config.yaml
n_experts: 96
d_shared_expert: 64
hidden_act: "swiglu"
normalize_top_k: false
init_std_router: 0.00727
head_dim: 64
norm_place: "pre"
rope_fraction: 0.75
attn_scale: 0.125
parallel_block: false
init: "trunc"
Below are experts of layer 6 (counted from 0) of a mixture-of-experts language model. Rows are named router (the router's row for the expert), gate (a neuron's input weights, with its number), up (a neuron's input weights, with its number) and show model dimensions 0-127. Each number is 200 + 30 x the weight over its row's rms, rounded and kept within 0 to 999.
After each expert's rows: "comes after" lists some tokens at least twice as common just before its tokens as in all text. This comes from a sample of Wikipedia text that the model never trained on. Tokens count by the router's weight.

# expert 66
router,155,163,189,238,166,199,170,259,237,224,155,164,220,195,199,221,230,170,177,206,139,196,236,175,217,228,218,143,217,226,189,235,192,253,196,186,204,271,157,168,233,149,182,154,184,229,157,198,207,219,244,189,233,195,214,238,182,218,179,165,229,161,215,231,224,209,230,189,191,190,179,211,180,152,216,173,211,192,146,170,236,173,165,162,255,159,238,260,190,228,202,186,181,201,225,166,174,183,136,245,185,176,186,209,235,186,182,173,196,225,276,185,173,170,205,202,202,229,221,206,161,182,239,211,206,211,174,184
gate0,149,194,172,201,171,200,178,253,220,153,206,172,190,201,172,191,235,180,216,185,208,190,175,216,234,218,176,155,214,175,184,205,288,187,246,209,220,252,170,198,147,230,232,179,211,252,140,170,209,163,240,221,173,230,203,241,207,232,233,211,154,190,181,196,239,215,165,199,188,113,198,164,190,236,238,176,165,171,233,205,183,192,225,181,185,170,185,159,195,179,183,264,198,219,237,251,184,215,237,205,263,182,231,146,237,212,204,153,191,214,192,198,163,199,175,184,240,214,197,172,225,198,167,174,191,196,243,167
up0,129,179,169,189,199,223,244,175,250,190,205,203,193,232,191,190,179,217,145,232,182,182,210,257,201,158,199,167,217,185,176,133,256,197,196,192,192,219,243,158,189,182,230,194,184,236,180,210,225,227,245,243,204,200,174,282,177,184,191,156,213,248,172,213,216,225,182,245,237,235,229,225,165,200,237,199,166,208,153,204,205,164,209,220,217,183,197,232,187,194,213,241,212,219,221,251,173,201,167,169,209,203,229,203,200,193,202,203,236,210,269,199,89,217,211,161,199,207,167,196,241,189,184,151,156,198,227,215
comes after: " |", "a", "i", "k", ";", " 0"

# expert 44
router,222,244,188,244,188,188,233,159,170,156,172,156,230,169,166,209,234,211,178,180,172,231,200,201,235,204,149,153,214,226,196,135,177,169,139,263,207,161,218,223,188,216,170,224,161,204,170,182,243,217,211,169,181,231,199,156,196,233,213,162,170,169,190,225,176,261,165,217,217,231,190,225,226,226,165,240,181,162,236,204,165,226,156,234,232,180,170,246,206,185,229,195,206,163,234,206,204,229,170,225,168,186,137,191,239,200,196,267,206,209,205,229,158,208,194,221,190,249,183,228,193,224,181,188,174,142,223,238
gate0,192,243,136,189,163,207,167,169,228,222,190,179,216,179,226,237,219,193,270,144,198,194,211,226,247,249,169,227,240,197,169,193,240,161,182,226,196,189,166,227,155,237,220,199,216,231,215,172,248,242,203,170,231,141,205,222,207,220,184,150,168,164,185,213,190,216,188,155,222,193,226,161,184,194,170,232,196,195,224,177,198,196,202,185,171,210,245,230,207,176,233,199,276,165,156,170,185,179,251,256,199,190,184,169,221,212,231,115,182,242,204,210,169,230,232,182,201,170,150,219,198,204,177,199,233,141,192,197
up0,193,233,192,188,211,212,260,180,158,247,237,193,202,174,251,220,271,234,223,118,170,185,212,255,241,236,139,219,220,236,194,184,224,159,178,223,227,195,160,195,241,227,216,203,193,226,169,190,224,197,218,172,213,150,212,220,253,246,185,190,178,167,130,201,192,250,169,161,251,233,222,203,212,216,206,259,221,171,156,199,191,208,223,181,210,240,232,200,173,202,211,200,237,153,142,203,173,210,192,235,167,216,205,136,207,215,210,208,201,217,177,243,179,244,217,195,242,198,200,202,199,217,194,168,209,154,179,199
comes after: ",", ".", " that", " but", " where", " when"

# expert 95
router,228,256,206,217,186,191,226,185,190,201,236,182,193,228,225,207,223,160,172,196,166,185,156,257,240,183,124,220,242,229,203,182,219,233,168,242,191,170,185,212,213,224,191,172,194,172,242,200,220,214,213,222,187,258,167,185,215,195,265,179,199,172,224,171,179,191,219,224,184,169,167,213,202,189,183,153,244,169,218,224,167,219,180,194,226,195,211,255,217,199,200,186,223,194,260,176,235,177,177,234,196,151,173,237,233,201,177,205,138,211,210,228,251,153,201,171,210,256,220,264,159,168,216,224,172,127,149,158
gate0,238,201,182,183,146,184,192,274,225,223,243,212,228,190,163,224,191,205,197,188,220,194,156,141,205,186,215,168,246,185,219,262,220,248,235,204,219,206,209,209,236,206,176,202,237,237,194,128,193,213,218,152,190,249,188,215,185,187,172,226,231,234,165,165,230,203,240,203,204,215,234,231,193,230,181,175,195,263,163,229,218,155,239,212,220,110,180,234,175,213,274,220,249,210,238,140,156,194,213,222,220,233,243,209,184,184,202,197,235,200,207,207,209,219,222,216,221,172,195,226,244,177,205,182,225,208,195,247
up0,180,213,178,221,159,190,194,228,248,126,227,178,170,226,211,214,260,162,173,208,225,205,209,146,209,170,188,202,156,155,202,188,224,196,179,122,198,199,162,220,194,181,145,189,177,203,221,163,189,170,150,222,223,208,211,180,203,220,185,240,199,244,256,184,219,194,262,208,245,211,177,176,253,232,214,216,196,195,220,196,199,211,158,179,163,237,182,196,211,193,181,245,209,211,187,192,171,238,148,186,201,200,218,194,257,130,213,161,174,160,212,241,179,192,225,149,188,172,215,190,152,280,178,203,150,172,203,186
comes after: " he", " He", "'", " and", " was", " has"

# expert 32
router,159,202,144,158,214,235,167,138,194,185,190,172,193,179,204,176,186,162,139,218,180,236,178,183,188,218,211,200,185,258,171,200,165,226,207,206,226,289,197,195,185,162,161,202,164,255,216,208,247,245,198,180,224,192,213,259,173,202,206,177,230,184,240,186,197,158,220,184,183,218,220,221,160,164,178,209,206,192,176,230,202,216,179,161,257,238,245,213,178,231,213,158,158,207,269,217,174,184,141,239,205,218,228,200,206,161,155,206,212,156,239,221,221,176,182,173,170,142,186,213,163,213,164,202,148,202,198,213
gate0,243,172,206,155,193,212,213,204,196,156,191,206,244,117,241,189,216,231,193,265,211,211,194,210,261,236,173,215,202,147,224,229,191,223,183,257,253,209,206,185,281,224,181,191,223,249,138,200,193,204,254,213,211,149,207,210,178,219,215,236,228,207,159,206,192,232,165,187,242,236,183,200,205,202,190,228,226,204,216,166,227,170,185,200,209,230,218,166,142,232,191,195,199,212,265,178,196,169,211,205,261,224,233,274,192,195,174,172,215,209,176,195,225,161,214,167,174,174,191,210,173,186,190,150,227,242,165,198
up0,184,198,231,187,231,160,159,225,251,171,240,138,194,274,176,190,206,235,194,159,190,182,196,232,197,231,166,165,201,206,207,211,214,183,242,177,209,208,184,212,285,223,261,172,184,169,213,201,210,170,216,217,200,276,201,192,162,184,233,211,179,226,171,200,193,263,246,175,237,199,163,172,226,195,232,235,180,199,146,177,178,191,177,212,204,175,171,234,184,171,205,234,214,241,121,247,200,206,213,208,211,207,205,161,164,236,196,190,167,202,242,244,226,163,162,237,203,253,212,215,227,169,224,208,213,145,193,189
comes after: "–", ";", "/", " 2", " 3", "p"

# expert 52
router,207,232,166,210,199,275,246,196,225,194,207,172,203,159,164,207,187,220,162,154,218,232,253,210,182,161,231,206,214,202,183,172,174,192,216,178,187,181,166,196,147,179,190,178,209,221,171,170,194,210,211,181,179,188,217,179,229,232,217,160,150,168,216,198,139,187,235,190,180,176,174,169,184,211,149,170,141,187,202,163,169,148,225,164,218,159,164,240,241,186,214,183,214,248,240,160,161,173,187,246,207,141,174,185,245,179,209,133,188,181,176,206,156,226,158,243,170,247,208,219,236,175,162,193,204,153,169,171
gate0,178,217,210,233,243,198,195,155,248,184,210,167,219,205,174,192,241,199,210,232,219,160,208,181,166,214,204,125,215,175,231,189,199,166,228,214,234,220,198,236,154,178,164,214,185,212,186,184,133,221,154,205,224,197,251,221,184,210,143,181,186,181,217,197,175,239,199,216,114,134,195,161,217,225,235,195,232,244,221,227,226,202,200,210,143,167,237,201,219,200,241,209,212,238,187,165,154,240,156,229,193,151,201,167,211,154,196,200,215,208,174,240,173,209,165,191,237,147,247,183,212,158,220,247,181,199,208,251
up0,190,226,178,164,141,171,213,222,233,166,162,219,193,215,200,211,187,215,215,323,209,222,206,195,187,215,191,217,159,140,195,183,223,151,189,167,199,168,246,193,208,241,208,220,212,242,233,243,233,239,217,145,241,235,249,186,217,213,214,206,188,207,234,214,184,154,177,217,193,220,231,182,211,247,218,207,146,180,207,239,177,209,155,212,211,244,171,154,232,225,240,188,153,203,167,209,182,223,174,212,219,173,194,224,209,207,217,216,218,200,152,236,187,262,245,167,214,222,202,241,178,266,231,212,182,209,169,217
comes after: " to", "ed", "ing", "s", " was", " went"

# expert 82
router,233,191,216,204,180,216,183,223,180,203,198,193,201,205,204,231,253,206,215,236,188,245,161,201,224,153,206,187,191,250,137,227,197,155,174,253,215,205,163,224,192,210,245,183,223,156,232,177,149,210,163,194,213,219,210,202,182,214,254,239,214,184,176,198,154,247,215,188,142,200,230,259,234,168,203,190,167,208,120,163,189,195,184,160,200,225,194,213,147,231,225,241,179,198,236,198,188,180,212,197,211,222,180,219,241,156,163,256,181,190,263,148,201,148,180,213,174,236,242,199,184,225,211,138,232,191,149,206
gate0,195,242,241,155,237,231,180,159,183,182,233,203,243,150,186,219,227,149,149,214,218,148,207,216,190,194,216,238,249,208,167,181,194,209,216,189,217,229,243,151,142,224,230,222,206,205,223,227,174,183,200,196,230,212,200,218,116,182,229,229,173,276,134,211,200,191,184,197,211,211,185,218,175,212,201,211,221,168,213,240,186,257,199,187,252,215,225,153,192,183,220,176,223,212,220,188,214,190,177,172,260,167,270,157,219,182,216,176,230,213,174,180,145,210,220,154,200,182,183,220,202,183,157,186,171,173,152,157
up0,154,228,168,229,183,230,258,211,186,170,183,167,208,220,205,188,193,216,254,171,158,211,204,227,200,228,217,197,214,212,220,231,281,165,212,174,206,203,254,175,241,146,184,243,182,188,173,211,218,184,206,186,153,144,212,216,206,214,174,242,213,185,216,252,166,138,167,164,160,162,193,200,201,244,143,243,170,183,174,275,166,213,281,157,221,228,195,191,176,248,188,213,170,202,194,194,195,199,222,191,161,227,178,202,208,197,211,163,203,216,175,190,192,221,183,185,181,183,153,172,174,211,254,177,209,155,234,150
comes after: ".", "\n\n", "\n", " However", "\n ", "_"

# expert 14
router,204,226,185,206,195,187,244,213,153,156,191,211,176,158,259,196,178,229,172,184,201,241,256,219,200,188,201,237,187,238,151,172,206,208,176,177,183,202,187,157,182,173,143,252,181,164,214,252,140,218,212,151,210,236,195,198,263,245,209,174,225,204,237,186,224,197,218,171,171,163,226,183,155,202,198,224,201,255,181,199,144,182,181,215,169,213,213,198,198,225,163,250,245,160,211,187,255,227,159,225,229,174,239,191,256,211,184,237,190,160,168,244,189,244,164,184,219,196,219,235,216,203,221,224,181,246,253,190
gate0,177,167,166,180,198,196,172,204,221,167,226,214,172,218,175,251,221,195,142,164,203,172,206,209,208,238,191,161,228,165,212,194,214,290,229,234,206,239,205,182,250,212,204,207,210,261,246,203,190,224,148,177,215,167,193,206,160,181,203,219,181,264,219,181,224,176,202,154,215,196,214,141,220,213,212,247,263,160,225,212,206,184,177,212,182,226,227,199,189,166,198,135,168,241,217,216,227,191,178,234,248,213,162,223,155,186,166,197,224,236,187,196,206,226,205,179,195,275,231,195,173,163,129,186,146,167,212,198
up0,239,198,273,207,216,202,173,213,179,208,161,244,155,179,194,153,177,180,230,182,193,172,184,207,200,209,212,220,148,245,175,247,203,183,163,176,200,182,202,192,232,205,195,196,184,211,161,194,212,174,182,204,179,233,183,206,203,194,204,222,164,137,180,207,221,215,254,219,208,217,141,251,161,201,188,114,180,167,159,200,236,227,145,191,228,136,192,140,214,189,180,200,242,183,203,189,176,178,232,170,196,241,235,192,177,206,184,184,219,111,225,182,185,155,210,196,217,154,184,140,174,219,267,209,225,227,170,202
comes after: " |", ":", "=", ".", ";", "|"

# expert 51
router,167,228,258,224,195,214,218,155,171,175,216,139,187,226,219,185,193,148,186,222,201,251,177,185,189,166,209,196,202,218,199,141,268,176,221,240,211,259,191,245,201,168,225,188,200,193,171,161,203,212,205,175,159,222,203,214,232,159,170,242,233,237,159,203,181,146,154,207,157,195,258,203,226,224,229,217,243,208,131,187,216,239,217,178,234,266,174,225,194,231,182,163,150,225,225,203,206,219,196,214,174,232,210,171,152,180,152,229,175,170,163,156,229,192,202,186,217,180,175,218,244,217,250,210,212,226,200,186
gate0,161,206,216,201,203,263,217,192,207,184,192,205,177,180,263,205,212,158,252,186,185,197,265,213,202,173,215,246,198,223,210,194,232,154,189,190,223,236,281,228,199,160,233,204,195,161,203,167,155,212,193,169,211,204,240,210,215,247,210,208,184,233,195,164,211,195,140,174,236,187,143,156,242,188,165,228,150,261,207,161,185,193,212,225,195,243,142,178,214,159,253,190,238,203,199,149,219,216,254,172,173,189,214,236,246,233,206,150,211,239,192,174,226,194,195,202,165,180,195,153,246,218,224,170,205,216,204,220
up0,229,240,150,241,227,162,166,200,149,214,221,195,170,200,186,193,187,215,224,223,206,214,127,256,238,233,203,171,261,188,184,259,207,192,186,198,200,190,206,177,242,246,212,158,240,198,196,223,173,191,216,185,224,207,165,220,207,136,200,177,192,225,210,178,158,239,187,191,204,207,226,217,160,196,254,241,184,191,185,249,218,193,213,216,158,165,186,210,226,234,197,190,227,142,240,248,204,173,190,225,210,222,166,204,205,184,180,238,270,172,218,243,209,219,249,157,261,206,188,253,187,197,206,171,150,248,245,230
comes after: " |", " L", " D", " W", "L", " H"